Weights of a small mixture-of-experts language model, trained from scratch on English Wikipedia: 80 experts in each of 6 layers, a softmax router.
Below are experts of layer 5 (counted from 0) of a mixture-of-experts language model. Rows are named router (the router's row for the expert) and show model dimensions 64-127. Each number is 500 + 25 x the weight over its row's rms, rounded and kept within 0 to 999. Numbers have three digits each.
After each expert's rows: "mostly gets" lists some tokens that are sent to it at least half of the time. This comes from a sample of Wikipedia text that the model never trained on.

# expert 49
router:478494522496475516493505492456497501508527496521503510520509524467496557468451474514531496478473511485504509527530526505551534527522532528497484516471521487489471527487495521451501463517484516
mostly gets: " inter", " Inter", " | Re", "-pro", "-re", " |  | C"

# expert 11
router:502497510498492493514517516465498485516484493506505492473496492535509455525519487495470454491543493487565501502501489522468452498485508496548503512466462495520462511494515524490488509503491497
mostly gets: "-General", " Lord", "ary School", " President", " Cathedral", " Baron"

# expert 7
router:491516542460494452505494448514535479520522498477510463448509526500541499502539489533477452529499500473512447502521475472507517465466530491542480524479437535554505509505542511522500547467486514
mostly gets: " agreement", " statue", " criticism", " scene", " introduction", " story"

# expert 34
router:485527468533479499504516491512483498525480492543501540542451491521518497549508483482474480520470476481514545465469507491491511531485442500470507501458502518536521493521501515474505481535482480
mostly gets: ", The", "| The", " of The", ": The", " | \"The", " in The"

# expert 54
router:518487520477458460552497437530492521519535566544506511533519509517444529510487486519518485525516460500540488517464499478490535496542514483484476534527498496481480488533473472456530469461507508
mostly gets: "—", " [", " '", " “", "[", "{"

# expert 53
router:489457473545534550541542527513498483496466509478465517520534472508507453509488467517474465489499518520504480494503500514496488506532518488484516532502511503515517493522469520501566461503478514
mostly gets: " Palest", "ithuan", " Croat", " UEFA", " Los Angeles", "elsink"

# expert 46
router:475513486527494468487472504506478530484538503502511468517449507470475501527507529458477495505465516555487511498461538512476494478533493500472463505479499586516546506494509485509491497516485466
mostly gets: " that the", " with the", " is the", " as the", ", the", " was the"

# expert 26
router:549513515505514486516479526487491492457470485465445463485498496490489459513539472512498506505463505526543467484527510519515521502479466519506496499481509505522513508489515489543491492505519504
mostly gets: "- Location", "; A; H", "- Release", "sky District", "Area", "- Date of birth"

# expert 27
router:501486498480507508536507498510477499468533533469513440463486500460525517496535495540464510449517481511533472561451518469504485498476494478521514489500490497517475534488511491528491539462544468
mostly gets: " politician", " footballer", " actress", " beetle", " writer", " actor"

# expert 29
router:444483543550527484511506478513499488477492467551510517497497480476525500469461475536509508508512514509502537505512496514492510519468481524539470491480517524478505489429521482491482480522513460
mostly gets: " l", " fl", " bl", ", l", " Fl", " and s"

# expert 67
router:477522544494522524484507481501532502479512539496518506498464518516468488501501503486530464532537490504480481465472507471502508496502524486492479525549510532515486502436502518492486479507500445
mostly gets: ", but", ", with", ") and", ", as", " until", " when"

# expert 35
router:479530499511497446493481457516470503515488513504461523506458517528486470481526523489532518521484455497499521472510512511515511489513480460539509551477517506518537528503524511521483468538528473
mostly gets: "015", "005", "013", "012", "996", "009"

# expert 30
router:515473462477523520542461511492441453469488516518516527470532461525523517506534477507520492501480538535504485489475462529486479539495488539530497516498497503499472479504561505481490484498467514
mostly gets: ", A", " A", "A", " of A", " | A", "-A"

# expert 23
router:483497492537492541504500492513518524537523491500496553496500519515464513469479492559509500483505518517495487488471518496494535518510511539476528478526504488464456499500468512482510526515486533
mostly gets: " was re", " unc", " invol", " den", " un", " prompt"

# expert 32
router:549502469524518516503484537493509567503501489514458483487480524492501512487537482481487512532504456546553485488494505450456485513510440495505513528497536510449528499533529522527510504501503494
mostly gets: "ović", "ić", "sky District", "sson", "owell", " Jones"

# expert 77
router:517506477470467485526532488525457507484487548490498487507527519512460464502480541516492465519525508497521531524519505485513475537452551511463483489530506503482469512496463517496532527498491482
mostly gets: " On ", " on ", " place | ", "On ", "- Born: ", " In "

# expert 75
router:514513487528492482470506524511457481523522506508530493520492506519484511459479508507486535454491483503479502492452449514517489455508490505484491492532536461507541498460527551497461511497504477
mostly gets: " would", " could", " | H", " that he", " used to", ", H"

# expert 64
router:450511506529524489497545510512518500531489549494523511512510487510517484505465481474465507496544471483515487482490518525513496559486480499541529478516532485494508545531533543507466527552509544
mostly gets: ") =", "- Website: www.", " ne", "fr", " comp", "anger"

# expert 12
router:523503491522536541484517498490498502488522522469523493513445494533463450546537515458503521502467491530553556476500527466520481505514524530454507467538487496541513530469490531536460479460496532
mostly gets: " to", "s in", " into", ", in", "s to", " from"

# expert 78
router:501523487478461476547462479478544529478476485489501452518471527470484504519539530517494509470480480503517447499516504465497476472507488498520540512518518491504510506469496559508481552508512499
mostly gets: " He also", " has also", ", where he", ", she", "== See also ==", ", he"

# expert 13
router:483504478523474518532481473485513520512515482472519475502514484523474512538496479511503528512504494496492478474469503479542473497507503551482499469502536514477485488518479492505499519514489532
mostly gets: " worked", " took", " gave", " appear", " perform", " takes"

# expert 56
router:511478448482539499532499538467481547494460481484460489528491497513533480493528485459506442503510505472565465482503518475495455514537513475497520537450486473479549496520499498521486505456474460
mostly gets: " Racing", " Chevrolet", " Coliseum", " | Ford", " | United Kingdom", " Arena"

# expert 42
router:502485527479477508523471486489481456473456525527470477537506481525513486488456492474496506502539476489501484517456466525486536496503494477516494502509490508452527525508522491530475516493539497
mostly gets: "211", "240", "105", "155", "60", "50"

# expert 68
router:487564557499529535470533524494523484508498481501522546501472537481456531532470532469496481465513471490474503479496510511457499460553559535482510509527512466549524485499505470518502480508524509
mostly gets: " and other", " significant", "ed that the", "ing their", " basic", " range of"

# expert 74
router:502521480501490461447548482527539497538474452534515529472539518516519551480523499491520496486500515506485494487473469507509477513491531521542454491488516492454507489490501490482513503547477526
mostly gets: ", E", " of E", "a S", " E", " Gre", " and E"

# expert 39
router:520470508482530446546542502484505521505512490513487480498530463548509528509492517522514520491492565472496515499532471470465499478527485477487481497480499545450482516496477513507521522505477493
mostly gets: "W | ", " | W ", "D | ", " |  | ", "HL | ", "o | "

# expert 40
router:471477481498460445513509536512561475484526500508545510525521454505502529496507505533491516498460494491489505504509505484445530530495510527487495524536510476475460514522497482510514505548529497
mostly gets: "\n\n", "==S", " “", "==C", "==P", "==T"

# expert 20
router:533502519470465491530520533506491485512488545487480496473532495506512507504499460500550492506462503492493519525519503536506524484464469483481504448470503521481537529505438512490520522536489501
mostly gets: "- Parent", "- •", "- Sub", "- Post", "- Original", "- In"

# expert 76
router:499524529498508511491547454496545507512510498522498529470513475452518493507478464525540557515531516534500530504490498516517521520470539465476516442474485483530481528500476484531507464529502526
mostly gets: " bas", " molec", " pol", " lif", " ax", " hom"

# expert 6
router:530543523502520461480472527504490489497471516456488479473530486475514481487473476519469503471522502505478535459494497464446514511522481485511488507481508487490491443528501513514503510518497511
mostly gets: "iy", " Kh", " Bh", "i K", " Gh", " Ng"

# expert 16
router:473508473504464484533472522490485522531521528488518495508458520496501545519519507510467544471480541459493518489552498504540501439561497471534478491520507538541523521536501521519492519527505504
mostly gets: ")", "s", "\")", "%)", "s)", " groups"

# expert 55
router:523497520491495472524484478499492485538468479464493502496472517492544517509508522485485477509463488486544447480529508464540464467508494454517510485520449517524523490523521539494497469481515492
mostly gets: " countries", " in England", " North America", " children", " in Europe", " in London"

# expert 8
router:445487525513542508479492491458520532484474505486499499463520534493489522529467523519500521514546520469490527539527531510487517501488486494489460445500514508502494495450535502470496520454525465
mostly gets: "′", "- Coordinates: ", " (aged ", "°", " (age ", "- • Density: "

# expert 18
router:566482495521526517466482534494521528487477472530492514481509499487500507492471507514519506498531480478496531467499498495475436519507471493508535480479497506469547496493532530504491498500461518
mostly gets: " Whit", " Lind", " Dick", " Ros", " Lem", "agu"

# expert 47
router:528550501530548528473518498500506465509562544461494522502465471475517490476480482473524499543479484479499485516542539464464480493512508515524516471504517524485490480497510500468480500526529490
mostly gets: "es.", "ers.", "\".", "ing.", "ations.", "ation."

# expert 3
router:502478492486493509506456449472481442455499480452493487531478478508473483492474538496502491493495496478473485526514531503520516476504515482523521552505492528557522536537528483519493481469517493
mostly gets: " touchdown", "-year contract", " victory", " twice", " re-election", " tackles"

# expert 69
router:521520477439491493513502538534502488506468489519487566491488486501552514500506536494504504485514491504467510448539491521458541514492492453541493502491515518497504517523456472546465470501482525
mostly gets: " hyd", " Met", " Alexand", " Ant", " Pet", " Zag"

# expert 70
router:480505488478498482504504516513481486472534523456502487497549513450517505491488488523489513525496518467504493530510457545519544487530503512526502452483480496487504519484505480461525479525473515
mostly gets: " IS", "| V", " V", " of V", " C", " and V"

# expert 50
router:475523463513516511520544496522493518501471474522493509509534512475488481475533454512516523531539513521502527480438516531474489535504485489495464482493506467516486451481530506502458516537503531
mostly gets: "ensis", "icola", "hyll", "oris", "idae", "osaur"

# expert 19
router:490469466510516485489545498468513521491523524542436522510482525533436453509550495487515528515485491534524506474488473486479500447509507505493492523511480465542474492477519511502503464499532462
mostly gets: "i |", "a |", "o |", ") |", "ia |", "  -"

# expert 37
router:501549522493480509509468514501506515472554537512514451458485462497481512489533497502525504538536477521490486509491478511502491491525526499480504534507478496482556454488515503517511543504428525
mostly gets: "°N ", ", this", " This", " that it", " The film", "This"

# expert 22
router:467488507452504517489470465484514510526508492532512521486484527483457500558462547456500506478467472505448454485468470534509462518485531508509475483530485511491471476523499505518489524499515473
mostly gets: " began", " made", " took", " started", " received", " signed"

# expert 4
router:478498461486478457494465452505492483476490473478471458524516490536512479509477549461510468526489499480550475434468514467518459508495489491509488531498513525479517499522525542464549527527515459
mostly gets: "ς", "ов", "ν", "°W", " (loan", "umbent"

# expert 52
router:472471466476540477502465459465497503471483478458426476518474489513473465480482508441519482476491500475500463493492468495515517508493527496542508505455518503520539487503476497493497525466508452
mostly gets: " | DF", " | MF", " | GK", " | FW", "| MF", "| DF"

# expert 59
router:531534490514501556499493511478506544523533476493513511497476536496492549500523499502521501532526452526498498482490539464509458493524464477509530507529496509483521493538529503531459496464497497
mostly gets: "enko", " Robinson", " Murray", " Harrison", " Parker", " Thompson"

# expert 33
router:488558503500500497526501467481516508500519489514510474485515512538560519484490514531462519525501457493511532500501491539541529524500547541501492489471478499509447508479497544510534498489500519
mostly gets: " part", " polic", " econom", " manag", " restor", " promot"

# expert 14
router:493482510545511462530508520529509480520485492494539523540475487482505475511501485475513520487458505519518471496509479477515503472519481482515514539489520499507514489500551498496514517511472520
mostly gets: " ·", " medal – third", " medal – first", " medal – second", " ←", "- Kingdom: Animalia"

# expert 48
router:492477493528555541465506487491468511536496485471505484517520511535511468512511481530472493493498516460468501521548495500518519509484511531458516495446454547502504497538512511482526472485511508
mostly gets: " mid", " fe", " ag", " teen", " tra", " mart"

# expert 51
router:502497520487492496484444491510478468488489432478495490499534489532507513517472517488489468479518511458497495479504518530536494570452535523482516483529507519500495478552480446501531560492492507
mostly gets: " | Date", " | Title", "| Date"

# expert 5
router:530474482497487522488535552521504506481505527449461536489497480462490439517470530477472504485533515505491505528460548512476445539520478453499510520492535479489484491479466467494526504502494496
mostly gets: "), American", "- Time zone: UTC+", "American", ") is an American", ", American", "idae."

# expert 28
router:536448504528512514453538485483495500520504486541471468476515526487464475491481479466471468462460495496511524486494497519457505520468495476491529514472476463476555475433526449483493455498477507
mostly gets: " Oak", " Stan", " Col", ", New", " in New", " St."

# expert 25
router:485514535467515446529547519521513461520504517505495519534546517481483496474483470448460530512516468526489545526511515522520474493474528525461512480483511518523519506507458521533504526436482498
mostly gets: "oph", "-h", " bi", " ph", "sych", " ide"

# expert 72
router:497487483494471509478476536479486501460504503543488488516515479520441523484461471500482526475474533528494506476466492519457481523466528560559503478455530486482437493504452475503530520482481510
mostly gets: "- Country:", " Location within", " in K", " Minister of", " UTC-", " |  | C"

# expert 41
router:515523501525480523496508527458503488477465445502511510519520504515493469522503462471478482536534481539450505500487464490460518500532490488510492498486503497510459514511556540505518492470515501
mostly gets: " Kim", " Shin", "oko", " da", " Chris", " Yu"

# expert 44
router:515484498500463516532478509481494554472545522498521483527546494487540532477484524531528520545507555500545523496459535496524510499470514515486489508525480524478482503535460524475451482464455516
mostly gets: " was", " He was", ", was", " has been", " he was", " and was"

# expert 45
router:500486484512500526493524560490469494512497518504484511480500512513497491488490509485504482489487507483530475454552521501491493518484484497457498486472503489489462508547516460522504525464470512
mostly gets: " | ITA", " | ENG", " | BRA", " | USA", "ZE", " José"

# expert 57
router:476499504478501507471491461484483519501505505493539550515533502532489507469491505474483527478532513541504507494535524530530462478508474514574485514527492535512531456522499494484487474463499496
mostly gets: " pl", "1", "- Architect", " Pl", "==History==", "==Background=="

# expert 58
router:459517481480512494528515493517486502468484456490512490471540505509505515513460497522521436483477494474485476533511519499530512546502503526502542531508485504553484545555507457494494466510501450
mostly gets: " senior", " literary", " digital", " medical", " served as", " musical"

# expert 0
router:475536516498516518535504476476502498542460469491511469492485490490489545497500447532541501459532505477539461497501527475502491488467507453489519485476515453545508517511542492530485484493547452
mostly gets: " food", " wood", " glass", " roof", "cohol", " material"

# expert 61
router:525526521518504499475471503514498493482504531517506486472509508503533487486515506513485470475475527533471521471533466521528509528528493475497505533482506476496502531508492506487508472453483519
mostly gets: "â", " | I", "ü", " Ver", "ø", "ö"

# expert 2
router:502493499520465524462482473494530497491499490547514477506468535471478542521485532485514530531531489520520506498498469468512529482517515481499492499504492526549499476486533503550445543464500455
mostly gets: "s,", "),", "\",", "ers,", "es,", "ation,"

# expert 63
router:462541494494502523472520458535499481541504522547513515487512490478555480498517457513486539479554538467483485538528522526473546513522490489487489477507501469514522467489496507491524493546543529
mostly gets: " ox", " ch", " c", " str", " mult", " wh"

# expert 71
router:494519543470490497509495516543516486499534520462510484509476478529486545480500485525480530473538496508482540544562527489491470481486515526524549482485524489483499503455483497516539469489521500
mostly gets: " arm", " creat", " sens", "writ", " col", " sail"

# expert 31
router:516493530475477485477537528517498521494524486471507517498503480497508512524556523490464469519478470543495510526499520512455503466487518503508529519465455492516494495486487486456519460528491496
mostly gets: " National", " People's", " Military", " Provincial", " of the National", " Royal"

# expert 1
router:485497477460511508532478475531513462451501459498512511486440475459518528548516546523478537560508519510466518536487507549512475499525488487487512491514456507511506518514549438461513464508472498
mostly gets: " with a", "ing a", " to a", " had a", " by a", ", a"

# expert 60
router:499531504555535477483529500514490474530479496526495512447528505524507472484468538516497496480486484509519523505510499500523508530509482453506460456494515498478465528485511467485483484545505499
mostly gets: "Al", " Luc", "- Al", " al", " of Al", " Ol"

# expert 10
router:532474465450517465521534463475482520488484444452518462496494504501475490477482527475499451461493556476524478527462500465475517506515527497521507488518517444466477504455521516490516541452522498
mostly gets: "| Turnout", "| Total", " | – | –", " | — | —", "| Majority", "| Total votes"

# expert 38
router:492483511504476451503535487519549497548494519510516512497519503508538529498535483506488441500501456486540467503557506468490524505457461506530542513476488459523531511510523482533519454498482490
mostly gets: " Book", " Farm", " Dead", " Girl", " Life", " Secret"

# expert 62
router:527518484490518466520460495507476520524544505507515505503507472515520528509539500498534532537528538464480510523518473472479511505550500525464494531507484512499503499499478516483489514530515496
mostly gets: " In ", "In ", " in ", " the ", " in the ", " of the "

# expert 17
router:517473535483496553472498497529504524466478489523500491523487484447511507491530512530505535512485498538528489498522525520509495487481511516454485504530495501526478488502470501536484499455484509
mostly gets: "- Born:", "- Born: ", "Population (", "- Died:", "==Track listing==", "ed:"

# expert 79
router:526517512472513546519498487480505531490485470518496522522545531458527517520507532468482528492497495496504526539486548512496490501491534497459473497508490453538453498543492469456504513476516492
mostly gets: " It is", " are", " is", " been", " being", "s were"

# expert 73
router:498476523506466475484494548512518503515503489511446531508471501508483466503535506481540512515462505493511452489496523451504545494477537487486491492526506568514467520476459514503523532498499516
mostly gets: " ==", " ===", "andidate | Votes |", "|---|---|---|---|---|---|", " |  |  |", "|---|---|---|---|---|"

# expert 21
router:539491536483544518493482478485503516480501470524522494494442548470475493459465547488500495478465507547462454494533480525523506453520524504531491486516482499521507495518520531525513504514537531
mostly gets: " In addition", " him", " way", " to get", " enough", " together"

# expert 66
router:493458502483538553518540480530542502517474516511526528523464474484511504512521527492503519505530452466522502483489488541531487481462465533488474521468537460521510524516555515486551477507512509
mostly gets: " \"I", " You", "You", " | \"I", " ...", "in'"

# expert 43
router:497494458483513489490466466473486468474526530537459530507532462516517465503481523522506489499517520493508548511480458523509473500508449505443490516509454493495536507480473489523480503517511513
mostly gets: " | −", "- • Total: ", "- • Density: ", " / (", "- Elevation: ", " | ."

# expert 36
router:461468476497506506459456519533480510546522521535500517502492510455507502451498489508501487485491498483488491476493501521469529511482478542516461518505515494488542490509442502472513500477491482
mostly gets: " | B", " | \"", "| F", " \"B", " \"S", " \"M"

# expert 9
router:516529488495485533495504489521508465497493501500496470500463486506494519502517466549504531455521519509479473483523526476499493521484514536476541479536527486459522444462501483530499506486502519
mostly gets: " The team", " The company", "; A; H", " Further", " There", "There"